{
  "num_hidden_layers": 13,
  "hidden_size": 448,
  "n_experts": 48,
  "experts_per_token": 2,
  "d_expert": 144,
  "d_shared_expert": 0,
  "hidden_act": "swiglu",
  "moe_layers": [1, 3, 5, 7, 9, 11],
  "router_score": "softmax",
  "normalize_top_k": true,
  "routed_scale": 1.5,
  "balance_loss": 0.00128,
  "balance_bias": true,
  "router_z_loss": 0.001,
  "init_std_router": 0.0388,
  "lr_router": 0.00044,
  "vocab_size": 31966,
  "norm": "rmsnorm",
  "norm_eps": 1e-05,
  "tie_word_embeddings": false,
  "optimizer": "adamw",
  "learning_rate": 0.000449,
  "beta1": 0.95,
  "beta2": 0.99,
  "max_grad_norm": 1.0,
  "batch_tokens": [32768, 65536, 131072],
  "max_seq_len": 1024,
  "train_tokens": 483200000,
  "max_steps": 7345,
  "dataset": "wikipedia_en"
}
Below are experts of layer 7 (counted from 0) of a mixture-of-experts language model. Rows are named router (the router's row for the expert), gate (a neuron's input weights, with its number), up (a neuron's input weights, with its number) and show model dimensions 320-351. Each number is 200 + 20 x the weight over its row's rms, rounded and kept within 0 to 999.
Before each expert's rows: a language model's description of what the expert responds to; "mostly gets" lists some tokens that are sent to it at least half of the time. This comes from a sample of Wikipedia text that the model never trained on.

# expert 7
Opening parentheses, list dashes and colons that start an aside or item, such as "(As of", "- 1984", "(a study".
mostly gets: "| (", "  - †", "^{(", "  - ", " ISBN ", "- ("
router,187,198,207,217,184,186,210,193,181,192,210,182,218,182,196,185,245,194,191,197,205,188,206,228,184,196,212,205,252,174,198,225
gate0,182,233,204,191,191,203,211,188,201,200,216,185,183,214,192,217,221,210,189,200,162,197,193,216,222,217,142,192,215,197,202,245
up0,225,201,193,219,206,233,235,214,209,202,185,220,170,165,169,183,198,209,191,212,210,206,214,215,174,181,207,181,193,217,208,180
gate1,211,171,194,188,212,193,181,216,228,227,198,208,226,224,224,190,191,218,177,209,184,222,210,184,183,201,215,220,191,153,219,187
up1,209,178,178,180,221,205,206,212,185,208,221,192,182,214,202,182,230,192,140,214,218,181,189,167,164,181,225,191,222,198,225,182
gate2,174,223,204,209,199,190,243,172,202,192,197,220,219,179,209,188,223,188,205,210,172,199,197,200,207,207,184,205,193,188,206,202
up2,238,176,178,204,234,225,173,215,192,182,211,199,197,249,244,192,208,203,224,200,195,201,207,195,209,197,207,217,181,192,193,207
gate3,171,219,184,209,241,195,216,185,209,193,182,198,194,168,182,184,212,220,179,208,186,204,182,224,223,201,202,189,211,180,178,198
up3,205,226,198,218,200,199,180,201,170,214,198,205,207,226,202,206,178,195,227,203,210,184,235,189,191,211,192,214,196,238,206,219
gate4,191,205,195,219,202,182,211,175,217,188,191,200,225,215,185,209,206,177,166,217,196,218,150,208,197,205,195,181,196,179,188,203
up4,197,154,192,185,220,184,236,254,147,215,189,188,231,234,189,205,181,218,197,189,199,207,221,210,209,177,215,234,196,244,245,231
gate5,207,179,214,189,196,176,212,164,211,197,201,164,190,161,178,175,218,203,206,205,197,176,181,191,205,178,205,217,237,183,248,201
up5,168,199,216,218,198,224,219,198,161,204,184,201,210,190,192,231,159,210,247,194,180,181,228,221,179,213,210,219,196,185,241,199
gate6,239,236,198,210,214,199,166,193,188,187,157,211,196,168,197,178,183,183,197,210,226,223,160,217,194,190,226,168,215,235,200,197
up6,223,209,206,210,206,218,199,214,229,204,195,181,196,230,198,181,199,191,212,206,224,181,198,214,172,223,192,213,167,217,188,188
gate7,214,169,184,224,199,203,145,225,207,181,157,211,166,205,175,219,210,223,189,225,220,224,188,209,189,187,170,254,233,200,211,201
up7,228,227,185,205,146,222,206,191,202,205,206,188,234,207,221,197,215,160,227,186,182,202,202,204,212,209,211,188,196,200,193,193
gate8,188,181,180,191,203,192,211,180,228,186,207,174,170,225,185,197,199,201,172,226,200,200,166,201,201,184,194,168,184,172,199,217
up8,220,197,208,191,182,224,183,172,198,231,212,169,212,190,181,183,185,175,209,203,193,219,197,186,197,218,214,241,188,225,220,209
gate9,206,168,217,193,243,187,215,232,193,226,207,186,224,193,204,188,202,245,202,199,190,206,166,202,195,202,187,199,218,193,222,204
up9,188,257,229,191,152,172,173,177,207,242,186,187,206,180,202,191,153,205,203,210,230,220,197,220,230,188,172,205,231,186,214,210
gate10,186,214,215,199,216,160,213,223,192,208,180,207,173,165,192,214,224,186,176,225,247,227,211,219,179,200,188,201,222,193,176,175
up10,189,184,184,182,201,175,229,225,230,215,195,191,162,169,215,220,240,222,171,198,200,214,202,224,201,229,154,204,203,189,198,175
gate11,182,216,221,224,198,200,201,194,193,174,192,209,173,201,191,233,208,200,189,175,176,216,193,181,196,189,187,202,215,182,182,181
up11,201,187,175,169,232,190,218,217,202,199,198,204,212,184,189,165,198,215,199,200,191,168,224,223,192,182,200,227,216,196,209,197
gate12,196,182,233,236,243,195,219,164,197,187,200,209,190,212,250,196,227,210,190,201,236,200,174,208,177,228,203,176,242,197,235,203
up12,214,210,204,180,215,192,223,191,209,190,202,203,255,196,192,189,197,231,173,187,172,241,195,193,210,199,188,195,203,219,193,235
gate13,190,194,226,209,209,222,204,182,169,199,191,204,179,193,176,206,186,223,201,190,187,212,188,208,212,237,244,198,232,189,189,207
up13,234,195,196,181,204,150,188,235,210,155,225,197,219,167,223,205,227,211,219,214,192,204,197,183,174,224,181,238,182,201,173,183
gate14,172,194,225,214,187,180,157,178,205,182,175,208,231,200,238,212,218,178,214,192,200,207,203,203,175,196,189,186,227,205,201,210
up14,206,182,188,181,213,211,188,229,208,183,242,202,169,217,168,201,186,225,170,186,210,213,193,180,199,211,194,230,182,196,182,214
gate15,217,174,190,236,233,185,194,227,199,173,177,199,178,229,194,215,199,192,209,229,215,228,213,193,196,183,190,176,226,202,186,191
up15,201,220,218,183,197,198,209,190,215,181,229,205,193,186,225,195,172,182,203,208,197,173,197,230,192,185,208,212,190,206,242,211
gate16,223,195,167,208,212,219,207,254,232,213,202,179,164,209,220,174,211,189,203,219,181,211,212,215,183,191,186,166,181,205,184,204
up16,212,213,250,181,223,204,185,210,192,221,162,180,192,222,216,183,159,242,214,228,200,200,201,177,196,167,201,207,205,200,236,208
gate17,197,220,209,215,186,189,199,237,164,193,172,201,225,205,190,169,191,229,194,209,209,222,206,181,205,185,211,185,190,171,184,215
up17,180,210,203,222,202,242,208,174,192,216,203,203,169,198,189,208,228,180,210,224,197,211,175,177,162,192,236,231,166,191,218,188
gate18,196,172,175,184,200,219,176,198,212,191,221,258,189,209,198,171,223,178,175,186,178,196,183,177,197,192,197,180,209,204,164,204
up18,171,218,169,214,165,195,185,219,187,207,226,194,180,215,204,214,197,181,213,247,172,188,208,186,211,227,227,178,189,201,223,168
gate19,196,182,225,209,203,186,234,214,167,185,204,195,227,203,239,182,266,198,184,196,207,190,212,229,213,218,190,185,229,192,226,191
up19,255,203,208,174,186,165,179,236,193,225,163,202,197,205,191,204,227,187,180,215,203,216,202,157,195,190,179,189,190,192,191,166
gate20,161,185,232,221,234,196,192,186,193,173,217,205,208,184,224,205,195,218,188,224,226,204,182,181,203,181,209,182,204,186,184,247
up20,213,187,222,165,218,204,222,175,168,226,224,202,206,226,192,240,159,205,201,185,239,201,222,189,219,198,172,183,237,192,159,219
gate21,206,190,195,239,214,227,164,199,201,189,200,204,206,184,199,222,234,214,204,169,225,199,184,144,172,190,202,197,190,195,183,206
up21,201,183,215,229,218,213,203,186,187,197,191,183,200,219,154,189,188,193,200,216,244,166,207,179,145,178,251,170,205,203,216,188
gate22,217,172,187,224,217,223,173,201,165,161,194,207,206,179,209,231,211,214,200,189,205,200,187,215,181,192,218,192,252,186,227,232
up22,213,196,194,210,221,209,202,199,220,231,212,216,188,215,185,181,182,194,227,231,175,180,231,199,201,166,215,203,177,201,207,214
gate23,190,192,210,192,193,213,156,165,183,186,189,206,198,194,249,234,204,199,197,240,202,184,215,202,208,193,187,170,179,209,179,204
up23,181,203,243,237,178,201,226,223,203,236,220,196,209,213,202,186,245,199,159,203,186,184,220,180,175,195,198,143,207,198,182,227
gate24,195,205,201,238,164,172,192,158,189,184,177,162,167,227,212,236,235,188,211,201,221,205,183,228,205,200,209,220,188,228,218,218
up24,187,207,177,203,218,249,201,199,226,208,200,204,209,188,183,222,192,197,180,201,209,208,220,230,228,185,196,176,215,191,174,194
gate25,193,214,196,224,194,179,217,190,178,190,211,195,215,190,212,192,229,166,182,177,209,210,187,193,185,183,214,223,210,171,193,214
up25,194,213,195,210,173,197,199,207,188,199,212,186,206,198,200,228,225,163,235,190,215,206,183,141,221,206,219,215,216,176,230,163
gate26,188,182,196,191,209,214,205,213,174,173,191,177,190,202,199,183,213,203,205,191,256,186,184,201,188,214,193,194,187,208,190,195
up26,240,207,206,221,178,209,215,202,205,209,168,244,213,199,157,202,211,216,209,183,181,181,192,214,205,194,152,182,225,176,207,171
gate27,217,188,173,179,208,191,199,213,239,226,186,212,195,225,212,228,179,201,185,178,185,189,188,179,187,180,187,202,250,211,221,205
up27,203,194,200,216,207,205,209,217,180,207,213,187,193,203,178,203,174,193,211,206,201,184,216,191,224,226,202,190,207,175,236,201
gate28,222,221,204,174,212,180,205,206,193,201,218,199,196,196,220,155,222,184,211,231,195,212,225,243,199,215,207,202,204,202,233,221
up28,221,189,219,175,171,194,175,200,153,178,201,165,185,229,188,226,167,198,228,173,191,188,223,194,216,181,211,222,205,213,229,223
gate29,194,204,206,222,219,181,206,211,240,226,211,227,208,207,180,185,228,207,183,196,190,221,187,221,195,201,230,176,223,175,201,219
up29,207,196,197,211,188,178,223,147,213,180,218,198,223,183,216,221,220,184,205,222,156,197,194,201,201,204,139,214,183,240,206,172
gate30,172,170,200,235,197,176,189,194,185,194,182,176,184,212,209,151,235,193,166,171,201,194,159,178,181,221,229,189,236,175,209,200
up30,233,215,204,188,205,244,188,206,206,236,186,196,219,243,160,219,183,193,179,183,236,218,200,192,186,212,182,185,180,211,212,205
gate31,209,217,223,192,189,203,246,201,179,197,192,197,214,207,235,208,226,197,235,176,208,190,208,202,206,201,186,208,176,204,135,209
up31,200,204,224,207,193,201,195,193,176,200,209,206,196,193,231,196,192,203,227,219,232,221,207,154,192,219,170,216,209,216,190,219

# expert 44
Periods and other final punctuation closing a sentence, often fused with the last word piece, such as es., ing., ".
mostly gets: "es.", "\".", "ing.", "ers.", "y.", "s."
router,200,202,214,233,215,214,176,200,186,156,195,195,209,195,176,193,224,197,201,199,195,213,199,196,168,199,230,228,240,199,206,208
gate0,205,184,249,213,172,178,249,188,205,208,222,181,223,208,166,253,223,182,223,190,181,219,198,229,225,216,157,209,175,200,160,208
up0,204,192,160,213,165,223,232,198,211,231,200,186,212,200,188,194,204,226,213,206,214,247,209,188,185,201,228,205,231,184,218,191
gate1,172,176,178,174,177,201,231,192,206,226,168,215,166,238,154,218,209,216,199,211,217,224,211,192,173,191,186,193,208,205,204,208
up1,192,228,186,207,218,198,187,196,217,186,196,200,199,222,171,192,222,183,180,200,194,184,207,213,173,202,213,222,187,216,219,170
gate2,203,171,195,229,244,235,205,194,180,205,183,258,178,216,184,184,184,230,211,185,192,152,186,188,205,184,186,168,193,218,204,189
up2,205,183,193,208,220,204,186,196,195,192,242,213,201,257,178,186,191,211,216,200,224,196,176,197,204,193,209,165,202,222,195,205
gate3,188,197,235,175,167,178,175,207,216,217,214,231,222,182,206,185,185,174,161,188,192,216,194,200,233,188,178,179,194,195,173,214
up3,198,208,195,180,203,203,188,197,215,214,221,210,224,198,211,231,127,171,175,217,181,189,203,216,222,158,188,163,175,205,229,206
gate4,195,183,246,148,191,165,188,225,196,224,176,223,232,187,203,215,203,153,198,196,238,181,215,169,186,199,163,210,187,169,154,180
up4,208,219,223,158,205,204,218,178,208,216,186,174,216,181,185,212,212,181,209,217,217,211,199,180,177,212,215,212,195,195,192,166
gate5,211,191,184,165,200,179,174,161,225,189,218,200,222,170,210,217,221,173,166,222,202,208,206,208,194,180,214,204,187,214,213,221
up5,184,198,207,177,191,232,196,165,221,225,220,180,169,163,204,199,205,189,191,260,204,193,193,176,188,205,238,165,184,167,228,176
gate6,181,190,206,205,215,208,206,177,218,191,197,148,233,179,242,197,215,230,211,185,218,192,192,203,192,227,257,204,217,191,196,223
up6,215,181,191,163,221,224,202,187,186,193,235,170,236,173,211,165,177,210,189,217,178,208,203,169,195,203,231,235,190,191,206,164
gate7,212,224,192,211,189,189,186,163,181,201,197,214,178,229,160,174,177,179,185,192,204,179,207,193,186,184,217,169,181,210,185,174
up7,187,206,189,227,210,209,186,195,207,180,196,176,200,171,229,208,234,187,197,220,217,134,196,193,165,198,211,150,210,217,202,163
gate8,200,235,167,210,184,227,191,216,184,239,174,199,176,220,196,196,201,187,181,205,160,201,195,191,210,212,207,198,218,195,210,227
up8,186,183,199,184,187,232,194,178,207,159,229,165,208,217,197,172,201,181,216,163,194,208,183,222,179,188,212,216,195,210,227,197
gate9,201,177,164,218,181,220,223,226,225,224,206,204,203,224,195,175,209,188,214,223,217,209,205,235,193,227,221,214,213,198,197,222
up9,214,211,196,235,211,170,223,159,174,185,208,139,186,177,211,226,189,208,209,181,207,215,188,175,214,227,153,200,225,202,205,174
gate10,216,184,191,203,201,202,200,193,174,175,219,163,233,193,212,201,189,172,205,197,228,214,182,201,191,206,216,191,189,183,189,200
up10,215,205,198,227,187,142,202,222,178,170,190,227,195,212,177,196,187,198,212,183,191,182,192,256,222,194,207,214,186,199,164,198
gate11,212,184,193,191,191,204,195,211,180,150,214,204,189,218,197,176,201,196,235,219,214,208,193,208,223,198,163,223,193,226,206,177
up11,232,201,240,192,233,259,180,216,218,168,192,168,198,186,209,177,187,192,205,212,215,216,174,177,188,211,231,170,203,220,195,201
gate12,168,205,162,196,210,178,195,196,173,214,219,197,205,217,217,180,230,214,198,208,194,220,202,211,221,208,195,201,224,206,160,200
up12,179,216,216,231,197,188,155,209,205,231,210,212,213,208,209,203,231,206,195,194,196,221,200,242,210,206,217,231,217,190,211,203
gate13,200,175,189,162,186,189,196,197,194,185,206,174,224,168,238,203,188,207,185,180,196,211,209,220,187,201,231,182,198,212,169,246
up13,197,171,212,243,212,203,229,215,212,211,212,187,164,173,179,171,224,227,180,160,205,194,193,213,154,206,185,172,226,261,176,185
gate14,221,176,174,201,224,182,230,215,207,230,186,174,167,221,215,203,207,226,156,170,205,164,202,167,181,216,213,214,216,173,184,230
up14,194,182,179,214,219,220,190,175,199,204,156,229,205,180,171,221,180,213,190,199,202,162,193,208,182,239,208,218,197,194,207,206
gate15,204,230,207,187,223,213,171,249,201,193,217,183,263,223,245,212,187,187,217,222,196,203,198,218,189,183,175,161,183,205,200,233
up15,239,217,199,149,209,230,167,181,188,224,209,203,203,197,186,183,170,198,201,194,230,231,185,185,218,142,169,191,190,224,204,189
gate16,174,189,192,233,197,199,225,199,195,194,209,208,163,211,197,194,182,182,245,192,193,217,179,230,211,211,213,203,213,238,195,198
up16,245,183,168,200,214,204,193,180,213,198,183,215,231,222,208,212,196,165,182,181,252,197,205,186,191,171,206,214,202,162,222,219
gate17,169,166,183,174,178,198,193,238,186,191,207,171,170,220,179,180,215,171,201,208,183,201,204,195,207,168,173,191,187,218,202,232
up17,205,203,222,218,201,206,187,198,213,208,180,218,215,201,226,192,205,169,180,163,245,191,213,198,209,223,188,195,244,171,161,217
gate18,191,208,230,197,182,173,250,213,193,186,205,198,203,226,208,210,223,195,229,188,192,194,179,203,223,215,193,195,217,212,199,197
up18,158,188,203,194,205,242,190,199,206,210,183,187,214,206,215,177,178,201,163,229,223,184,192,190,238,178,229,173,234,207,209,218
gate19,213,210,217,199,193,184,210,209,186,218,175,169,188,205,187,216,162,202,198,184,174,212,185,233,226,178,191,192,199,174,150,239
up19,216,199,218,219,206,207,212,198,202,212,180,205,175,212,223,198,184,179,176,225,207,196,202,191,212,163,188,203,184,173,188,223
gate20,222,156,198,186,180,263,207,235,165,164,190,200,213,223,217,165,209,205,210,188,201,182,175,202,214,168,174,168,193,247,205,199
up20,184,187,209,216,215,228,229,231,179,174,195,192,218,213,189,162,233,189,221,168,215,195,187,186,221,229,187,224,220,212,183,188
gate21,184,219,198,201,215,256,207,172,190,181,170,218,201,216,177,213,200,190,171,244,188,187,204,226,204,184,227,197,187,180,182,202
up21,223,208,197,218,221,199,198,170,204,219,210,188,199,194,201,233,182,237,193,209,173,232,213,198,231,217,149,195,212,205,196,191
gate22,212,206,194,217,174,186,209,213,199,178,204,206,194,194,197,216,236,222,184,258,189,215,215,202,198,185,171,202,187,168,201,205
up22,214,189,169,191,246,189,215,203,199,208,188,210,176,228,204,177,169,161,239,162,189,173,177,223,188,182,198,208,188,228,190,219
gate23,183,231,214,246,189,179,192,207,209,162,199,202,178,180,165,222,224,198,223,202,195,175,192,201,215,212,197,200,195,167,166,210
up23,174,167,218,193,180,200,202,179,208,229,196,191,225,177,193,203,236,210,188,214,171,214,205,207,209,209,190,203,207,225,166,188
gate24,195,219,190,209,220,219,201,241,218,212,224,167,203,194,184,183,217,183,156,164,209,216,185,208,193,191,204,168,230,190,206,222
up24,211,195,155,202,171,229,190,219,234,220,202,192,186,202,175,197,194,182,240,209,189,168,215,233,200,167,246,193,193,205,217,173
gate25,190,189,219,221,169,207,220,195,182,188,211,199,177,172,179,164,198,233,215,206,218,215,219,200,172,182,170,193,200,199,180,241
up25,184,164,185,227,230,248,223,219,190,171,185,226,174,233,159,164,162,208,199,220,216,155,202,168,184,176,233,187,212,244,175,168
gate26,208,212,166,185,183,225,199,170,194,200,185,204,190,210,219,221,210,208,198,206,207,202,167,181,209,202,208,208,192,181,219,242
up26,206,209,167,195,220,187,152,188,217,161,184,258,175,207,187,203,205,222,208,195,212,212,216,247,202,211,206,197,204,218,183,218
gate27,184,217,206,251,199,199,195,189,195,153,180,176,203,191,191,208,226,195,183,197,224,210,176,184,180,227,212,172,211,192,217,223
up27,182,188,182,204,188,212,182,224,208,150,187,171,184,183,194,181,208,186,165,205,226,193,186,224,178,209,202,181,239,203,201,224
gate28,171,207,213,201,199,206,203,192,186,213,187,206,223,210,219,213,172,226,240,212,160,206,178,210,208,224,176,238,179,203,246,212
up28,215,184,210,181,225,177,197,235,198,211,161,178,211,187,250,236,265,189,233,217,203,201,199,193,206,203,211,184,205,203,194,209
gate29,219,208,218,213,166,184,244,229,221,199,193,186,175,200,185,211,192,191,181,191,151,218,201,191,220,221,207,214,208,210,184,207
up29,210,196,211,230,231,209,214,210,218,214,193,220,183,159,174,211,205,197,168,170,187,214,194,174,207,210,241,196,181,192,175,241
gate30,206,202,162,180,231,231,169,199,174,210,188,213,225,208,181,147,197,185,221,210,208,192,180,212,193,186,251,171,220,229,195,209
up30,209,225,154,165,196,206,195,192,218,183,195,229,209,191,179,170,188,189,190,197,227,167,226,220,183,228,219,217,213,189,212,216
gate31,202,190,224,173,191,186,211,166,200,165,216,226,225,199,193,180,201,183,239,204,220,203,220,215,207,196,178,210,209,223,183,199
up31,196,228,186,186,181,226,200,199,193,196,216,199,148,201,178,179,218,175,201,210,214,197,227,202,205,182,193,201,190,188,182,190

# expert 19
Syllables of Chinese, Vietnamese and Korean romanized names, and the " (" before native-script glosses, as in "Yang Cheng-w-u", "Japanese: (".
mostly gets: "i (", "o (", "\" (", "\" (Japanese: ", "an (", "e ("
router,182,227,226,247,183,178,199,197,199,189,198,210,239,175,199,178,192,210,210,200,188,206,146,248,191,203,201,218,228,221,195,213
gate0,191,187,170,192,195,207,202,224,186,193,213,205,205,212,183,208,217,201,205,171,192,225,221,226,203,215,201,201,194,203,169,226
up0,229,179,213,192,229,197,215,260,213,231,175,186,232,201,185,210,206,190,194,227,199,182,202,209,232,197,224,157,207,194,210,205
gate1,211,211,247,193,183,246,171,201,217,220,183,186,200,222,204,185,228,197,205,196,191,196,198,258,228,181,207,202,214,186,204,186
up1,219,203,196,197,229,210,224,196,193,179,187,181,181,166,193,216,196,182,189,180,218,162,216,179,211,193,230,230,206,190,188,173
gate2,214,191,205,210,183,203,223,169,198,194,222,228,211,183,189,203,213,194,176,208,189,223,204,186,170,172,243,189,186,176,221,214
up2,159,197,194,198,182,184,216,209,216,207,189,231,209,159,217,210,185,187,185,187,239,239,189,182,232,235,230,176,210,198,195,192
gate3,188,188,190,189,183,179,187,165,190,205,204,187,207,213,227,221,213,195,192,216,208,201,200,208,207,204,189,203,233,183,144,217
up3,192,228,227,211,183,210,242,191,201,204,213,203,216,179,207,227,191,193,225,191,184,219,201,234,169,155,235,244,215,229,175,185
gate4,167,204,195,192,189,196,202,208,212,181,186,237,193,187,202,185,191,195,162,203,209,210,202,261,187,169,219,208,215,231,178,224
up4,224,193,175,180,207,231,225,212,229,178,206,221,218,209,182,208,216,220,224,190,200,186,218,191,208,238,157,184,208,182,201,199
gate5,226,201,180,215,174,202,201,189,178,187,216,234,193,209,228,221,206,213,242,212,219,201,202,211,192,201,183,202,211,202,219,206
up5,207,213,215,198,217,219,182,194,203,191,192,197,182,204,216,202,209,202,178,251,207,171,238,192,207,222,209,217,192,195,146,191
gate6,202,197,211,206,203,189,176,204,186,206,183,170,224,171,183,197,207,189,212,183,211,199,210,203,187,164,197,198,213,213,246,208
up6,201,201,225,172,190,185,190,194,204,182,182,215,206,187,216,163,203,237,207,191,206,202,215,237,193,245,209,188,184,232,207,189
gate7,204,217,240,200,171,214,179,167,177,196,176,200,206,218,206,174,211,195,203,187,186,206,186,215,221,189,198,203,229,178,189,212
up7,224,185,207,214,195,187,209,186,195,226,201,205,149,228,191,220,190,193,190,183,206,189,228,206,189,217,218,184,216,181,235,226
gate8,186,199,226,175,181,192,174,206,220,214,176,160,199,190,184,189,229,202,172,192,187,194,171,214,213,203,191,189,233,198,178,227
up8,214,187,218,197,230,204,206,207,198,185,197,201,210,199,173,218,217,222,219,204,217,202,156,170,161,200,207,227,179,196,189,165
gate9,193,165,190,215,166,235,202,207,232,213,251,204,226,204,205,181,214,167,166,160,196,184,214,187,183,217,179,184,179,217,168,199
up9,199,176,209,225,197,195,188,179,180,211,246,208,188,217,241,224,192,232,224,195,216,192,229,242,211,218,168,194,177,201,180,198
gate10,161,217,202,209,224,196,222,203,218,200,204,171,193,195,188,169,210,206,196,216,170,253,191,229,206,207,182,199,212,225,224,200
up10,200,203,182,181,199,197,199,163,188,192,187,200,210,223,186,189,204,189,183,165,202,204,221,194,189,198,211,193,216,209,206,178
gate11,208,214,193,190,224,191,206,230,207,203,214,193,184,221,224,225,202,184,181,184,206,202,225,195,174,206,161,174,218,211,173,208
up11,208,208,159,202,206,214,207,202,210,203,218,215,196,216,197,186,194,186,207,172,203,215,154,223,205,232,172,164,241,221,182,178
gate12,209,208,244,216,202,225,176,194,167,213,190,219,211,202,188,189,210,178,175,199,154,190,189,147,190,174,194,207,227,200,223,212
up12,213,184,183,172,201,211,172,173,187,208,170,202,212,237,265,207,176,197,182,187,170,210,199,193,195,143,222,232,180,189,209,206
gate13,185,212,188,206,220,210,212,201,194,226,189,169,192,223,213,226,197,182,192,236,225,208,151,171,192,149,182,214,193,195,203,194
up13,197,182,188,254,215,189,210,208,234,192,216,166,181,148,227,164,186,192,169,204,194,199,204,171,176,197,176,205,211,179,164,201
gate14,229,224,201,198,211,192,190,160,173,192,182,172,232,170,227,194,188,199,173,198,203,226,168,238,200,190,175,200,186,189,194,211
up14,208,225,204,231,182,172,222,191,197,202,194,206,211,178,223,168,190,198,192,197,203,201,221,239,167,176,181,160,170,203,186,219
gate15,198,176,216,213,194,194,175,173,224,203,166,198,195,229,199,176,175,203,223,170,214,229,211,245,184,215,204,150,242,156,214,205
up15,226,187,190,176,220,184,200,184,214,194,217,173,189,202,165,216,205,174,221,208,181,187,220,187,239,221,183,232,225,185,240,188
gate16,196,204,178,208,253,208,197,216,184,221,209,197,215,213,248,199,171,221,178,198,205,215,173,210,207,193,215,185,231,179,218,217
up16,162,204,238,178,202,203,215,218,193,229,205,194,216,187,211,235,202,214,192,187,196,190,206,218,220,214,175,201,195,193,215,180
gate17,228,208,191,206,217,216,186,191,218,213,208,216,158,170,156,201,201,222,213,186,192,189,189,183,154,211,211,154,235,212,177,200
up17,240,192,213,207,243,185,192,187,201,233,189,225,195,190,201,191,190,169,179,195,231,198,192,193,155,204,158,155,225,224,171,201
gate18,177,218,191,226,201,188,204,225,191,225,219,201,180,243,251,197,188,227,188,208,211,201,183,185,176,232,202,165,210,189,248,231
up18,199,198,183,237,182,179,199,215,206,214,162,197,224,171,204,196,198,212,175,223,184,187,152,212,210,215,238,193,190,229,206,208
gate19,193,209,241,206,159,217,206,209,185,205,197,193,221,200,222,194,169,216,215,208,218,198,228,245,190,182,187,228,205,203,229,234
up19,216,217,229,222,166,200,190,217,186,152,183,196,239,198,205,185,178,206,219,192,189,190,191,249,188,224,225,238,191,206,170,208
gate20,212,184,203,184,216,187,178,196,205,203,219,203,218,214,204,203,232,177,187,225,193,177,191,221,203,179,209,191,203,165,199,212
up20,185,204,243,208,210,221,208,204,193,195,222,154,190,197,188,194,201,202,194,159,179,170,183,179,211,170,191,184,201,201,191,198
gate21,185,184,208,232,179,180,235,177,165,206,191,168,187,188,157,182,189,222,206,156,177,204,177,220,218,211,193,198,226,192,219,217
up21,199,192,187,170,205,200,204,189,194,211,216,196,219,207,226,233,223,178,194,233,186,214,197,191,191,175,240,200,171,178,212,213
gate22,218,214,199,234,200,205,181,200,175,183,209,205,206,197,186,209,189,240,238,195,216,209,207,210,209,205,183,183,182,203,207,203
up22,199,215,164,205,221,174,209,198,213,171,164,243,176,174,206,196,213,222,215,209,235,196,207,234,192,188,203,227,196,225,213,194
gate23,198,241,196,239,196,167,191,214,173,185,173,198,193,206,213,226,195,181,205,200,181,199,210,206,226,189,209,226,210,226,233,241
up23,188,211,189,240,181,181,224,223,193,166,204,229,204,212,239,199,179,210,226,211,233,207,202,181,184,182,189,218,189,244,207,205
gate24,192,240,205,196,161,200,189,195,233,189,167,219,203,206,199,177,191,232,186,195,183,202,174,213,198,191,178,189,227,203,209,204
up24,174,205,227,215,202,222,215,231,191,240,220,193,201,142,185,229,210,206,177,173,185,196,186,184,179,216,197,208,200,212,182,222
gate25,178,210,203,205,211,228,231,193,200,222,197,191,181,212,202,222,202,232,177,210,228,245,188,189,206,187,207,216,209,168,169,202
up25,209,215,189,209,247,211,206,212,204,206,188,172,195,190,174,183,193,201,206,211,207,194,202,162,220,168,185,213,176,166,207,184
gate26,207,229,193,205,189,197,206,187,178,203,226,190,170,212,226,184,201,179,209,188,202,204,198,184,195,208,196,201,216,179,188,220
up26,207,233,208,191,237,211,206,189,212,195,181,208,167,239,170,229,195,230,249,204,183,175,199,182,216,186,177,227,233,171,218,204
gate27,200,205,186,214,180,203,190,187,191,224,179,175,186,217,209,190,244,211,197,228,240,229,212,178,196,156,194,231,202,197,181,197
up27,180,218,185,151,189,191,237,219,196,212,181,206,219,155,185,222,208,192,190,177,212,223,209,216,197,190,198,179,213,178,182,190
gate28,206,214,208,221,212,195,195,209,223,215,209,188,221,160,166,172,222,183,184,219,229,224,214,209,221,176,207,179,231,197,212,227
up28,171,169,203,192,185,175,196,195,235,230,197,224,201,193,211,203,186,199,212,177,237,197,218,165,235,217,214,204,231,175,211,217
gate29,200,196,203,234,181,202,227,219,191,193,189,193,217,178,203,214,240,170,201,181,186,256,189,190,197,213,237,217,192,214,164,199
up29,180,257,201,191,217,217,157,184,228,220,188,152,198,239,231,221,186,216,228,227,165,210,174,229,197,194,204,192,195,190,221,200
gate30,170,201,198,183,199,181,174,206,208,204,219,207,216,197,180,196,215,189,209,186,195,203,188,182,227,223,203,192,191,168,229,206
up30,190,209,231,200,162,183,196,145,205,222,189,204,197,178,193,199,182,188,165,194,223,211,199,231,201,208,187,184,170,176,172,196
gate31,205,193,242,186,165,174,191,197,201,184,187,193,215,198,224,200,209,182,180,211,209,231,215,211,193,186,187,197,193,185,197,228
up31,207,195,182,198,234,236,202,214,199,177,221,176,202,212,205,199,188,179,190,219,191,233,174,200,194,195,218,214,200,253,211,207